{"d_model": 640, "n_experts": 64, "experts_per_token": 6, "d_expert": 64, "moe_layers": [0, 1, 2, 3, 4, 5, 6, 7, 8, 9, 10, 11, 12], "balance_loss": 0.00229, "balance_bias": true, "vocab_size": 8192, "norm": "rmsnorm", "beta1": 0.95, "seq_len": 512, "train_tokens": 696300000}
Below are experts of layer 2 (counted from 0) of a mixture-of-experts language model. Rows are named router (the router's row for the expert), up (a neuron's input weights, with its number), down (a neuron's output weights, with its number) and show model dimensions 560-639. Each number is 500 + 40 x the weight over its row's rms, rounded and kept within 0 to 999. Numbers have three digits each.
Before each expert's rows: "comes before" lists some tokens at least twice as common just after its tokens as in all text; "gets" lists some tokens that make up at least twice as much of what it gets as of all text. This comes from a sample of Wikipedia text that the model never trained on. Tokens count by the router's weight.

# expert 12
comes before: " |", ".", ",", "–", "°", ")"
gets: " 1", " 2", " 0", " 3", " 5", " 4"
router:526484508474535495528526465476497504435523443464461492485488547459507517535561426558472564574545517456479456480494481489555483533511460493541559527427495419504524502412514566523529439494532464487428458575524501487499474538580561487497531518
up0:467533472483506523470494513533471455462492478447523488519537482516471511471535461503478483495479508462441512501510547480469533498411526479501486509499572490549473428493515465523512495531543537486492465511494475493527436452496507505569455460
down0:530459475568490507501518487451545507537518526524481559466523484534554465449536566502474432518536487520526550518519470502493468550498546528534506466508538527484527547509585520538509518523497543505521524503464519432503564475504471461520485524
up1:472515613471471550426524565499460512458521482441515534489504514572483466488545516485498515470500520422448559523457511443538539528535518496490446571536459491563469412494452403412559482512481547462475477491450470539516517518515499412505422438
down1:493496483444460505484457556560519449554471548515536487526455528508509458516550572516472435427478519532504486472487527500501567506496533541485508432513493523467510507525536505634404533505548500531484566412495530462494489593486587519493535552
up2:503544535537487490459540513482530568472518516572468496489488532522494453581533433451457533536459509492494439490500524498493498486427463513549504598435505442485513528507558501443514476507484437513575437493424554424449485531539507451528466442
down2:610478546507525412480464480493507516543468413417472498554565557504501476596548479537543490598523489508552461498569460551559478522538516453479536553468483569581432451504447463536504546511459530519510514540496524544493419452488531541469560472
up3:419550510433527615483517535483577565408477537504533504505624515466407497552468477483506510522577525471521548418507464445543486535600467474499471491507529482465576485522551509581520526507552443437566493502517463507566521495532448570551572524
down3:571484445574564500554529525473531482547430474564525420534477509496559583490522547443476474560504547451504526510587472535525508440548509547484497385530463483509485489458500503524552531469462474610506501500534490495415448500541591522487497468
up4:528495469461468528464487438445522497536473443428538480547575521524484419529490509485440572502548491511464464482512493471524523498455531532529501451393490505516514503490478469547506514544465506422500503481467455517481487492509493478533521410
down4:511474550507494496475534481485496565534490460510522542535457523532542609509444464469463464566409507534536497552584508574482441495481552512519446474543543529448470606478515482555497512478559503523428478544487499567495534545519514467451425524
up5:527468562561487536576528492400480537490498495505476503548511530471461544494481526499447567552485478459508487520474513476534464496515530468541517499498519474508451442481509558504545565562504467435493540490483587465537418502477482525460516503
down5:485498514504471443456474508576561430492482525490449526493431495500536474569494499529520483482534517480470498549543548482465482492452445537431463505489473467519549494546522462429488483436522458472507529534519509478534545565526582479485435426
up6:463553487439519539474461510503447544360481467559437486602510523444498491511473477576531575462467467456562484488447492392499465482459534538474598493529445473533588512499533508550542523528449450449521529504550545466495465514481549492542500489
down6:527495503472472461430595563503432516524487506497556528482465426528509425490472569458535485511408460470503472537526453579520484515534490493481434522491519517542475492442457481484522479462474487456477509548461453489476505568549441491529529417
up7:532495542450475545529480525520527611502512513499515470527504516498426560511487428528499532521509456549569521511477553530452533520459545475509516521489488512480513550487461511504498509470472480417513456546558520538437496493495475513477482564
down7:449503468491497518504434446482554542463427473471545573474490542537469423517539449466408559536541524549520507502473469513605509503464470550535522463528483432563512496500497466487508486557513518427552516519496500494533459471520468481448478516
up8:512464489479524527494451429514456457496495510532408464511484482591521503508437521456464554532466521523571469507429440578579540494506485511485453501478567564465461490412457505433401503445502422411406484486498546505511479527475463519541537455
down8:460522463499429442533553555512510520479478526432564506533514541479556451543493586479493540469568497458497541500535482507440517517533443513529516484523457466432561495474477545520488507463527550478485484606529493453504507452540453560503440465
up9:516482472462559532577516509587514537520498472529464533478506519486478515497570542568457511604484432459471463507425501582470551577521477559567466521460462504519482476470495485524480496499493515490525508549496482475562479491590499605554525570
down9:440519503446494505550475484481539480533461503526491474490506494573545562471504506466481536494506465546448606516481498470447427468534521390494498522540491451449490538478552539463510553533534556503502501542536478533582562525487455492450424443
up10:517504448515512515517489439500512475455559534502457556475481544473591459496564470561469485597508510459543479438556533457478494544501531443535456482444488443471461469495497609494568493581507458484477501527546502541487446559520509526552520446
down10:471514577459542575471457591526465490469496456569468436467504489482525498561493565528464486485496408491484456529479481526537461516499544499462542498492525536433434497510542462471493446465489484589461458503473540473457505419452501559466547532
up11:416481460491448489494490542534480468452445486430502441455507474555477495493521485471446530426506551483557514520553489526479596508453520484494580499484459461526477479499546525540517439524462568481506554561513456546568470462532519490556525428
down11:575442591517476437475472524382457525565561499515520478517405497527488486451485525493492439499448503512496483508455497501534434488489523507538480523489505535588500482537532471525484578502482444475454463492475486497517460533485471525452517535
up12:497513509510421506476518527511508469444438514524468482486404500497492544519505533517480600488502563440520538410570520547509471576475554474433468482511578582467532420424539480485496499463500510471490410516441471498493549507511500474498472404
down12:497535570472548559482465539562455487552534514543539453398544488537524487449481491494488424581497522509508517466450478492492449455485467452523421533447420430403524511577522482551472530492491465481510491529493485451504489480489526486507536521
up13:445509542476524447470532519498499496410539491481449552479489515521490474479484551441539494492554492486526525452448510525546579554463468503496474515425481544525483462494472538484506504569509468505564469510479466510472474561532533486520453496
down13:466471491529519419405499453471398509534490465442541442513522487446544502471497517544414545573540456471501471470454434469482495484505567554425529472497466582527504558505466447515531546465499530505409475523477453499475543501473514511469493546
up14:479549492445482598543521504495493533502464470500491531428491485534482575506498471480512516441544448436531395530554528524487514584458563488531489428478502442521559553468495555473457458506480433451525586520509491439499536527479475458522492484
down14:497540440487525504511478527494510545477484566521553475506528487539456482551478495452490523507481506503528512543468528492503488487511549453579546493539455555497561418476520541424517457538568491492463471432492464550476389473500561536470537527
up15:489504553510446491562554531463461508509489414527435482473496545509470542477531454529545515566474493476498501529550483500475518488502467546516527547481573566547481494512501488493498433518488555495518494536491546520469482488449404508440446578
down15:514448605414504507412542471515518534533508570463520469473506442467497443495462506446508527459476444508505483483505522473476542584462494505472492488453518526451512435484439572494467498525502504531560447449521508432543523537528514491475541419
up16:471469450441530515459537470479510547466468511449552481495512490477537503522506487520521525509494455470510524567548485462546551479429535484519504437474606487491492496527559569446510526488465481418510509589395510511482465454454453488507451525
down16:520486540535467462513525438503499483488510515512571570458539633563492502482522500476574486452484524466492523503529571566458509516562473484517487584451462475483466478587557479527499542497529501458468461540623489552459532579474521506544529432
up17:562538582527498514449472457493511484453492450491440533441483491493503532503488562532452507520535585444551524495527502538482470467485504444488481508473554502511447505463512510494493386460509527459483505546518496400480493470516531524500506463
down17:460479509476474473518496601516520487502501557475492429537492457444470577516482500480497521522573488496430491527450497426469499518502534501540518459479498500522447538545545518528461453514425463546494543423495464512481507486415479421493491552
up18:401529498465533547535515502516554501473441508516485382476478481549558471523507492456453528536503515406479549501551531462556423473476409532499532463518540482425558488475469443520486525412453544507520495527418415498527456436505457510495520463
down18:587487465377495535507496657512463583498548463542525531527467456515500592454479513534507481512576453476523428508451509590529503535529517504529457570474488459477466516507456535524454457487471504536542522501562563540383495554498517524490481545
up19:484514431402512553495481531589480500474532511508475557492524527474472513516497500506465515486553524529545510519511430447510470469548510498448432498479522528513526468531485503548458579467445475542518493521471503491461434521502463482514397513
down19:497500562538469506546483575516581529475535479462450473500485464527524478440500515470462419508477501451559480482453609517439487504516504460540519476487452493501460512461473528526523486535510499467552488552487522499499489511548523499502568472
up20:463514532512502556468459475503454518480548449521463473470555485559520493487560493501483560556474481440545491546494514537518507518519550513497494480439519515490477433520497514475555519501568523406501484570477548545537523540521465515575510536
down20:522593500420570434507530517517521484504515447454467511465607493507467498598531530550521367484536493448538546419470476537415472457497450532459445550498490539475475443520498456535488457471559523460510498431516486551451463408533472573456507537
up21:522547580508509544521510547484457474494505529538578512525520554427500494471504508477509539529545560434517518505534489466455466498538500522539492554442513514518507470487533554536525554486549531505489463572485484454506449529569536512529525482
down21:432516480584518495554508552474491550491532529478426483479468476490450473509435496457508581501499476504513511564491524575460533487528521458504498516512537447470541512461451466527494424468490471577533550447504527558469464491471531489504508474
up22:493552498495552516517475436429484541503565527525490514522556558467439456511549526553527479537450501525526527490513491485510505557444463473512543599512531515503510510516514469498497467514506536485434525526547468520512491521460427476509491521
down22:518500506501546484558481528523474513492392462447559462492440475508519517460488516483425510475480498443482490497516512440464460482583451470528502432524521474503546536502519466477472491460483476457456424556502536560531492529524518482494444530
up23:464439518557465524555495602483502498530541418509472523522411506537513437503520487465506519500484512507525529479468482486578527519520439457459498468514458600502551490494486529477545421551501474401404519505510556454443520554480514483505466511
down23:495457501519565444469510489516462544513447485442524583447538551457531479493474544467462510493494460492459477509544579506482501595559517540560474505437538543535498523509470501498496544512493545460543453457492402412592559471514507463541458538
up24:551491552474448482495493544435470474477455524577461473412481499551500458503513535456530461513500540459409478477465490469421463483496542458502496486533520507459480519455513525448506499474495540459487519510484507490475478582517427418542460479
down24:461472425468523511523503437436458516553491488449538487541488423521538511529429530481465463503515438557544464537562524488496491502526419551501515486504425507493505501488550499572475442495514489488512559482624587484439406493548519479435490533
up25:494520522475533525499484519553526495492598464477540541464518536444531534503493489503459559553573464476524489500531450493567561604457459533565536471449516500459531435457485515476451454569537505508546449540523463476484506460509528480509442470
down25:517486492445495408512482525517448413486454480532499519504459595540547538467480568584487530510500452457478556535529549522493446463524509554506546532514457532544416502557473470527529517489457553568459475542466531517444538485431452443440527462
up26:464484446523541509565429480522427468481496479479471560564551480493450503632470402476509492429505464468527460457490444471633524523461544444502527497574485495451539539408505508577462497498497426475484502579462530519547480499486561466531485465
down26:447537469549445574506529491535526568504501450455510510454563445457468517445517580495500561501448552514526498543547442522551498480516465563407476412504493486546485468519482505497473575531485472527514512433498483543458443486481563511508511452

# expert 44
comes before: " |", "–", ".", ")", ",", ";"
gets: " 0", " 1", " 2", " 3", " 4", " 6"
router:536490467532541468541461553456538506502451549521428474533546488459487510490515415501460475540527526463493490505510563466486505486455501510499524524573491429518525597485536525523525463457453466497517531547485464508459537498530561493589516545
up0:540536537496434536475551530384573577504450517514478495562569475533432446554517520516501529525496472493539548510528527527532565499427532454453509470528563518484579568551450476494572502445490552525425473538508564552570412499405434486601541501
down0:434424442486592428522542514542406516504554528511533508460514483480429582524533538469507543515526484561498521519519501471523490453511541546522506487554514507462442530424509554494541549489479522500461545509527449537534600593458546505472490503
up1:426510502513534573508506467443567547515517547570457536468456439469519517484498487525505579511575572493523510494525502498494515507525516518544506507503492515493460537529498520566524504493587501422511527470488548524545503496530523461572451495
down1:536534480540489482515538521489419451491512561420535457499488485479436446477535466501520440439510466519485504486481480488443408516468496459509487394497456524474443461480542515441485551436471519588519487526564454469517547478453461485499506526
up2:527438447467493559459502537520469475525551481531490480500433496456523513436502503565480593533505491485497419510520536489471478512427498504546600526558494512556493441469506476481514528542530458469538461514445548484501503438491526474420516484
down2:556507510522497563529448500563473521406547468507445471473516480544518511519505540498520469432537417480511471515487490541475512542506502543492511503478534506452456430483530526502453474423495457472485475405432470459496465474503556605495491475
up3:508392474427506498481587495508531505510481457487540513495436536461447571523564425463526512512473482446498539480487473478471477557538422535483505472514476449422550523528502474539541495523452522470506486553534525574477483531549506531539426479
down3:543463470472461454514524513434489491522593492432534484475472476560544473549601562508574472507500461527517516476527471522479454492540482539581416496485527515530500459458509458536493512488517487488479536506486486497504490446528527517469472438
up4:457558485459513433529460540537519444584501602501522485448579445497521475541530447476494439410443463517522474482525541516467527435434526513448520490528487445576450484519471475494466525502451538526501519501445517490478469538481555547496481513
down4:510448513568519516491489569526460482504488496453485558533504471577601506534450535587541571504467502513518540534378558525519539533478460511482505524560521506477512517522520449511519495610553542534538436469460485551499485529471518469368499465
up5:490486523515530546576503529433546504445584517528497537548549522446537521549536454530479425453461428418515478488461510461510521500502486480438535569502498563508541523479510393554462459496504461542477466527528498489497540433473485532536503525
down5:512488464459519521514434535509508515499447466482516527471468537474495479462477557450546377574505605435498448475529470479424495461578512516502417533443549503534440520421489593574488589589499486605505484498521533523467476404565496454486505457
up6:480542506510428474541496486527552517483512480496469442440486519502474529456556528568514497525442470398444456492469462505469484511519512478512487509432518523485523517512557558457546511503440515457410558605495500520523479469545554488533508446
down6:534465486525510556375552469565493437481442511469514540508527483463470502536575445494444508485516504570505501480533549482552370518468498561443506482504578515487498506497379487529493463525537483441453450480497433459507543544530534548506582455
up7:422468455581463467501527483490551504468543496525456476483522515569519482443515515505534527455493492441498525538540454435476473502548509578492500524488542495472541515489616506507480506457459504487505618462511469492475504465510512526554583493
down7:544540458505510545482503486438517477498535484414471473486542511386432468590468495499465490514490573542527426467494520535413459523531516456442489482547508477528521507508512493503500497536491418548531482489557522441533461501575438504520493533
up8:531565508504481507524512504540572494528482523516547486530458420460466428496458564469529527578492478489446539530503477486475499534490542500495501486485469473423468463475500569464520541530488573436555556481510470547531534530471509416432527496
down8:505514576538515523484554490502486491478501476443480514525581557511503441564550463501489494530481487528499505518540445470482491512475459484466501506551566496481538520436560448516475455514529489480491550589459524445451428455523462483470530542
up9:533492587522543562544517499424477563533472565563437450522565592495485510494549457556542498550609538439490482491471565553445535445504569476497468417548506550518515526550506447505516494457429498510428510490550493518571502547475515488542567520
down9:496492408525465465530565453457513572478521499467500500483534465516564523495506500479446498529481468479527485545495509551475383577549421511483430449507467506454555501522482443505508489522536530450542500475517513566511498500506454481548548501
up10:562511521482460536569516561505400472503512492494502450479481532501458472500377521569497538561462545480527402467549499505526446456498525450489474552510498467485479567442465524459454447514481537524489436477513509564500471502475491476482443492
down10:549485481520474505448567489496487452485536524505504519494460481463506447510503508508489479474485490474490515504403478536500432516539414495527468494499503527483489528464456488431547486363517561467528506553490457407484494508456506520523505491
up11:576508556478546497464510550434534525511477528459426490468536471528495456425515491470479486573510566478511467510514556444493414513452546488444466391566536492513467487522508586509534438597456506440523537557572541536496443475536502467527512529
down11:494508505491541465492493547464434559551483451492469378579533517470535522499566497483516450527529469491527480518485494578512513501537415437520572532508455539413527558494532509500438476474499546558447523467463477509450507456475512493554475493
up12:563528511475458535548522478491503516557506482533525507516467462516543506565463491526507516499540491472486488512500509509508480408474506523559597462581531538443509508507466471508532488542472504505508509436424516516563487510477477507482531555
down12:533487525517546522422484534542520503462492433462505520511472501524468518442442495506527441526504462460445591440575448472488424523525532453541515539448486508492446463513520449471545474529533531526515528546540552528518467500429464454503463546
up13:545487493446418544534553497455528496544468509464419499495487469511436488535533529447528457446498462428503530518513535530512462574573493495520516505511496519459523533540472460561502497495460493473561499489488502513521458504411530469453524478
down13:421486509544537513483496508491504449505557501469556496477458547541594422613498448474481494527462447486464499507510522492536505547529565531435453504482499531564497413559470546536608454447502491528447477511505506548539519480521538542467458569
up14:540455527492531502520433482503561497541512490519546515530557478507437513493484550393532438461445432580530535521482519474530505488439580552478546401500549511500555488449593551504419545570542500490487433499486538511553502519524531415424466478
down14:495520391491489563478462511487508450467520523471533491532496454479506503496431504462515516537553507453435470467537511486514427421512426555495575515480574504461503520423517561411469440590514480522568516553487582480421497573521512488569486540
up15:515487474461550530532521504508483500499528522514480526560516494463561568503462538521455461498484515513518458490529482578482520520481527453464512525506475519541480429482570451517547512556525472468515502501509566530507513583481480528567432569
down15:548449501508463471496584517454508504430524532551567473505502489420441451568487517447495529487445475527531514478487527527566523492446421541584521532492440433525525465557440512403380510494462580437447460499482506429485483488477468454466565486
up16:485492552507523466503483507479483517485478534552509520521541542522474495564473383565555438557493491435493492497432506529561544543541496509521506529495452488454605480523491557495519426526403535496505454491476520528507434551534517515500437544
down16:512532484470483481459520502557541479517431545468508468541480458511554478488551534511498576592526531518500489500501510499502492482463491509449515460475463532492525469441550434445544541423539494457423518572481462611484569536497518531480544456
up17:607455537471495504510510505439561483533466525497456545479462454451492446513507517518543439527556509514543517552478485534465458526551534516499515537513530475481524579595527536468489444455484490475463477497448546557495456497417488489509529464
down17:468572472545535461524496495475546504504497544498473479535538452532415500515551494406514467532527477537508520457574499495460525490438505575512469455551418457507519574536500473494527469442404512518481555510559473529516494497526525581540530476
up18:499498487427496496541441487477524529524477443487498477510552505357457506550453432528543528553504491415517506497576457453530491565512479578452486534479458495460484508543465546476426546544471463479503506429522503453510463478506403523551411515
down18:490488513438457556484451487490502430487473502441497510581436437485477515496547506554504598537483503485440530490587475485542512466457461469556538474560553567558542483495490464461512561567558514467497589540518501496520488446444538484510497493
up19:586510484552461529515500448486525492549403428531401426558504503450494492527476509536502577511499534532541549546466517519457466606516545485574569458520528598476480508472504485463488569470453490510578483438502487510469505511410546502556522517
down19:455501531504608533483456467518495502556519478499529521430505562463480498527548519464537511543484435454522474518555505511616566480473463465513462478495497483481470451510511508469611489481492575505460478527516571537450443526507387494546374548
up20:522523534535502559438482562435525548518583539469497483529474498499498439557573553480493465480459522472580444526509563466618506504546486541540527543561515527435482530504504441457537449456515492489501530523475542506442457493544495454491493473
down20:476525484358479497534468465504494457486490536506513487536519484455456492558452465513499516458547407447516487517503469475506556428512523505486534506499482491504432451529481529476588486510513502558563535439595477465528471550493524549514473558
up21:509516518465502529454388495486478514529428474500414445477403457514561479456498520425569464501535430551503563527463592490511481602526549540512560506493510491454493521434559449431550450517511423565448448558540530483467525539529501524471469535
down21:482549543456488496496577498457497574602439508513553440495499525524509495482500497477497583504517522503495490569524472494542460535467463482539555483552464551510510481458464492554549495438449448576476470559594484590449486532516506452529522454
up22:519543588485538501529411424508519453520580423551481592524487486478566503508491455465491442471517476509526584530537542505482454492463468572597477499501545449469496493457564468588505518528493483481566512500460508497524464529553466429482474418
down22:460529473457519580538575534448486569540472509497531480456502468519536461499495411509549421558511546434506408484505497444481424510446526491535419507445444561479444472525543510445468396528502467537448503493502545456478473495486527533519545541
up23:416519482519569506476530432507498433445508518478500511488486501535500523556512493481536497500491516531599463519506484499458452466495515518498530525473510551511498498442492457477473545473467530539516487480552521517503441495451467494568526574
down23:459429424491466499443488486436519472467426474551524545466476495510496476441454444573488429539444478524524534532531516547507494393555543519564494554456511512471527495470502487502499472462508528520540591496435573506473501481479489456521530465
up24:476512535553455628527483513529476460503529509475457504419501442459541614522493532462502558529478492486487538510605605507493566496377489431530524500526452539493530522547498552455468505506483512475483524502472531543466482453460512518567484583
down24:489513516527558565502469523494539477548472498520484594512542477463520455446513549501467519497425511518524491557454473512518470563487527494450480498505480486481457553533505456517452532487545509474480530569460554552523488526478492448483542514
up25:476419454492486487532491462483531428488435520515400459510503521526512553516531376507478432452490415430531439513483465534522492487476469549466506512548539459491433540546482523491520478536422476506473554515506510539468533521482502491533570421
down25:503576510487531506466470553453515466493473547479525531468554474443498494473464566457476569603497554626522481475465502558579528545565560445512435494524476593523488548503493472525485490481515476529482440436478561498481500483523478535490495508
up26:498541413561534496457424462523565543499511426460581464554524480453473420560491505535427406447495511544415522438538502504528503515480509553547537455461538506537516588469524486535454465508522486538430481413559531526518555510513502483471503498
down26:495502524517489570548498513505521478537502479493494565495454463445390450517540565449589565474483487423447511505452487545523484486583536538425519583568440504444501532449523522530522505580506490482583519525527430525457531510538443484480585464

# expert 46
comes before: " |", ".", "%", "0", "9", "7"
gets: " in", "19", " 18", " 16", " 17", " 15"
router:501482536465487530488497487465534466473460531420485442424577598477519498519445561541512524471453481498486508432531458484553478521507531474504482525434510498472499409593543454528479570488491509454552481526472503512541495519513487537434449548
up0:435527456561536526509524502463485460470428570452471500521484526477456495563517524472519468511580444477476574527502485562564519539524481497590489481501482457500489459441575523503499503508547538468493510489574551592513513561525518542578517466
down0:501542516437548575446476495428512470557543466550585472520475518521483517494533464503463467450481506517498485531544454483533545525507533549486473531544517518576527477479497577485413540512528421515577547575520454513517448463555459467464528484
up1:544484498478451537524422460462471492470407493533493532553453537438526468468504574461501485443520500445497444531570479440525531502451500517460505523538528497492573504506504524472533501435424472516460548531493465513558528457498497480507450559
down1:427547483502487436533476523452488542481503388538500517478545521461526522461496481525487472512476470576490502462443517499411534521546456527505423455494476566523517540484536500562475477497465463549453413534504465510523406484624510558499503540
up2:474493503507520565467499459525373397492481460466506561556502525488573471509562479447487474466520476518548429470500535538497502480472512468511486490455414504516439467509471493420554485520494578511427430526511498503542452538489463505467482507
down2:545471546549468486505532580507502489516515519522513518483512518541461500541432507611548546474527453519534510452484533573560472500513478498512447531531545557504576454435507458496529493488484556515549546489486511407508475471500538460540448494
up3:449455490509437537484491541489512512494486498387515459450533577470559501475590458399483502524476395479506450483519504482489471487460510524539426552469484533475586481593532555437533572467523481492566475496463565504486499520552490489488429559
down3:566458482474412502559453492501400430491485483546415490531551512476432523456483459563452454478494565574509550548455477527498487480567504505441581470591467500557460576547499431443492432488484459515415504486582449538490506462533532514614486486
up4:471441498448523577529572496513507452481536493488474487482563511476535528486562537455468500493591518459516471504473532469409522539526481385569532571471473523450509514486545536505493558487527478456478431479528569590482471525503536562422543434
down4:499531445526502508396464501433512460556545472442460478514489450535566467505460429472549443533440567449446484524444462475527500538444536461461455429535549474493566489445479434492460469507496470507505505468506524501426424440537555425530424543
up5:478436540458483495482465487464390533463518511517481515407498485506455555505477494521487507476454494422469556450515516533525451518446541537529487540443520502454525470509562532485417499447551480492535502506488501494496453495561487518471473505
down5:447520519507442480441513529491522480608469473495467389501490706535543469543532520476507493475521535556453405503460459456510471487472489506518456421523508474515462494510473505487481538565480445472493457489509478539517479484558520601485492512
up6:471516546545505445506475472487503498439529525448494501501450488487561524479465530528598487549425461520528479510452513516530473547437527508472591464415472515492456517523525478568463495559459512521503488494486478524535463598554463506448488447
down6:477458462502537494501583553504428390546485433501459526452458461483491423543473524473533529425535496498477521518492506519526471387526478474463517562534459528465499529465495519483497572480443529504492454531530521528495485461483555539493534512
up7:500495486456508468489422501587482469505585486517545552493393471439434600414514447536454543488555508572499449517495503524554522545466518507542536510478423495624526526446457522546493471546504488538511549504561550530454487510509466555504488453
down7:520487574461557465506534501475549473528474515503449520495573485490533478562525522464540505526495543493554419509514536464428486485472552534467488487527553523398427544576533479511450491485471484511522522449471486473544479562456611527541396471
up8:528461532496513514443515475494533532513515474533491553478516521475472459498462528465515515492484500503517524351493552485515503457526559475521490435532498489586550428501542459481502500513482532485517513524519499559525491589477489398479498524
down8:534605402514510532488554487448467519463497485535487509432487443532491522493493407479501537475506419449459516533495495463464537478560506541595530479507489463524399495540485452550461490475482430532527465534541500463466531535458443466481458551
up9:580501556491474556590473424401490520517484531435527487475462432524492471562588518441553445497549558521457540481483521516482519571439506513514475468586593517504534481546502512502507470453489536518482517483520482524519531478479488527479436448
down9:510472491548513516504518483494511485524486485466505430429401435490419541510464492475500514475523482490590470437561494393529510488497478470523465485406501546540506459473464480502417518506439523550506471510476608492494469561438549494520470484
up10:534487599507514598508458544477493546454485535477541509447513478566474488537502512527461515552512481478494496495429453461528499470446469469517483486518489501514423528546498485417512491581409558485445477518482403517527499523537466486585434473
down10:486480510489458493491543488539548477483524510557532487503522493520453483463558486534535520410485517569477539438513561524604521463524475544478485465472540502505465530594590528469487455496530518474495512545501501503544487517533504449530500495
up11:534483533443513424387440514478464475482487515530526515482497486481460541491508446547486538529511455503471472479495481448488521504487525500515520453532521468473479530508548538539483450489474484466573483456524526477437481550504462509462535449
down11:498471504441471422550458487462491518464457451479482455464458512523508416495533468541484498504551464531480513612552555538428503519516435467501487534499515452482576396469600549550524487432469545494469520475499547469506539453508528470431479519
up12:412480486539471512483480544496519518493475503473500438545473446513578521484431500529529509532442598430506486464478493526375596508522546468510550492501508540458470444465442423479489489528517549505621495515496514498528489543551540521412546499
down12:553485487518524533558589479525511483523525566502464488499476441509468490528542550438485419363506488561482448519599448469530423581506466466542519470530520473460482508528509584542508497465522470497458472556540576512516479440484493484580547493
up13:425423546415474513469456505518460500503519581449512518458552515502449499565506531492509535460469412474514498522496515503579488549517531457502461550506490514448487446566541548532505579440483460509488541562508523448551557502409473518393400506
down13:527444487481408546490499443477494540441511451491508435490500595499504531504468534512462439527481529536481575503527522498453451439466485553440507493444518425519494515435395517540564608433522460465514453500511461489561503493542551526484476545
up14:523414489477525564529438517469462493447447547465552515520513450435511527522435454459567474441468482512535454527475506469470477570420507439456533479558542489486494533455515500396468447495531525494468548529546502511485558552538545413459515555
down14:537560470545506433514562466544487482459503472511521540531487469556466472507495493489455529452566541519470452533510482532573504478585585523457485509447520510508459470549509467525480537570551506507563538549546535547488552513455523468521492479
up15:518413574465460506548575518523518462544530460484487411549456477439466524474489501494587502486536468438554511494545483556493500501580577490528515534438492537499547538525448536549398517490482491532571534526575500525533450404520506583511477518
down15:479471518467558544515442495507516483397500505519429548532504486505481451513464605511492400542536606490530416524465433432553538492491519538451491492537544584445430535465544508501558504558461409399554540512481532459537482496544520536536498449
up16:534475477524518431547477432481496419517465517482510467542466510473486447579480513545590534486464507487531470476435522469556525558513482569465535523480525558426504478537504509470404445478416529559519587497514478498490447512580456552415499456
down16:486481527445528524504526540498494511473604487510505586468502600512553583534451579514510512435432546501508459474502500463480527473491475444531491538518511460528456578456473462512540476528491438466555497520494476521549478523496487583495521469
up17:482449417548536522506490499560509445455442594542434490481493525445559496490463472476574490462446484511523533395566509473440458494488585504453466477472472453510527546577506480557563488488507495535591449516519507538448493531490467470488538502
down17:522515501563423565469586463512483479550549443399469493550460489577493452449565567466486525538521490398506459477547455380552440579501458487473484549563486491523522486492533451452530562478486470496430440465550463466446479523534474596459560511
up18:503470502508362511502520531517503421539459538490497495512580451468413478499537516499512502528531482533442430539570481530517485511489500504487503509527466555531512468576463460510497502500545560555494479525536467545459494534515495477514444456
down18:531536457557483602443454494593539532488496578525479504438452487461482470468570553564490585498533451484536545465503410518458524447527518560441608550480537478472499411490533507532469454503521498523488437489461435548514475510514478466526480550
up19:537493589465510532514511511514419478541496516524477472465581540552501503492496459439553551498530538415491519522501492491577503457482494546472453567401538459453428469491517515505517494556541552526474568568458461498493502509487464490517527491
down19:435504470536427507524593507509494486463519531485468508529510456357404485462461515502507446463406486531510464589467482417453472594553440422580487488524507506499526444521417515523483419525458477530508472490562539516495511478543501525510545546
up20:528523514515463510524461474423449535454543501485561533454500504477445447470509480438514473429469451496588478481468407496502486538547538496506496416499462471469460476502524566464515530453519576461544467501528477472518537461525531493442567471
down20:487502521474492426571527531457577597557498521488472559497528495558450513519527449555550495559508537520473515551504562506528560528478431517566535556470490493482415464521479460519492550534475468501484542534524503432502496433503541487487453497
up21:440471450474467440351517515541492527439475445532484466436482502494479434493474550471541570556538453530481472520562471506543512455540480512476531464480581475594487538477503406528473547464536540499467501507567540510508390513501541493546568486
down21:498481491489516487531481423506476514582545538475491570529567484495343513521545557557446491495516522503435434501425518541538500505476518468509529466426448504463537542525497533529502498459485502564512477491426447529400564497484539483440540553
up22:560490543431438573462533482478502471430497548481479430501513557528509538529508549451504473530478497444569518501561481534468513529535519428480504513489516497444540459530470538498459486501567438483479512441460436483480524530507506535467460498
down22:507468488554555495485542471495448518580502436453546529527482427522547488421504497517528537508489539476423501441473448489555478500438547547436496479535517472498509532567532568433577470492421553518489485552552510491502561517518517497461495432
up23:546468493533507453527501453472525537500480498463473536503498524490446512503480580498499492480462482504479525464531464476463477554467483492474524487558512485486448461500524461555458457502503550463523483476525538427475500481464437528446542452
down23:479479502443494499535459484436530539530511534518564512456509465471497527511535421491439465462570450499507449432465571501560546512571584451459559515488490464546472548544521501474535484502460570517447440426418515527513476536483538493506523461
up24:495495521511494493504464487442532497490529539471423445496397522537498518537532474504505524481449558498512494500479538515569467467487503416517487547592537497510429519553444354504489520447499523513459523434408512535496518486402495473492473506
down24:517481506455537465487446515484508517563396515538561517483473531529566518477483498462428512476505435517511505540510494530583413455469520517548515537459467515537504477526535533542497484551488554530518452487519563533525446519464490548482494453
up25:548438572512487476512449519494474556480517549516478554438560572518468476488544508459470470462539483418501502465539497571618510556514542558488538498521534434520468416517509487488461490519574523455504464554491508480484508570452505546518468442
down25:519459497463544473462526523529406507536427534519575512465505580463531576469461528514540542545437544495470514547498498484511513499494485513519545474563544531504482513551479486554534522540538409476506529557518547531500605456503472483460519417
up26:448506522487444490469519545531509441484519480521480424480493464493457509513511551503519502536439496471576519490528466521513518511444496546491438472549441496513505471625448500534497548447422440486556494374451468516458456475578436507500502541
down26:529519487487509495435521617431450548518525527495503527518493517503495549555523505578486522501503516472519507555480501419467545439513526480497519454527592496531460508443456479467533508472509551474463515425596615498477562518470448510527439510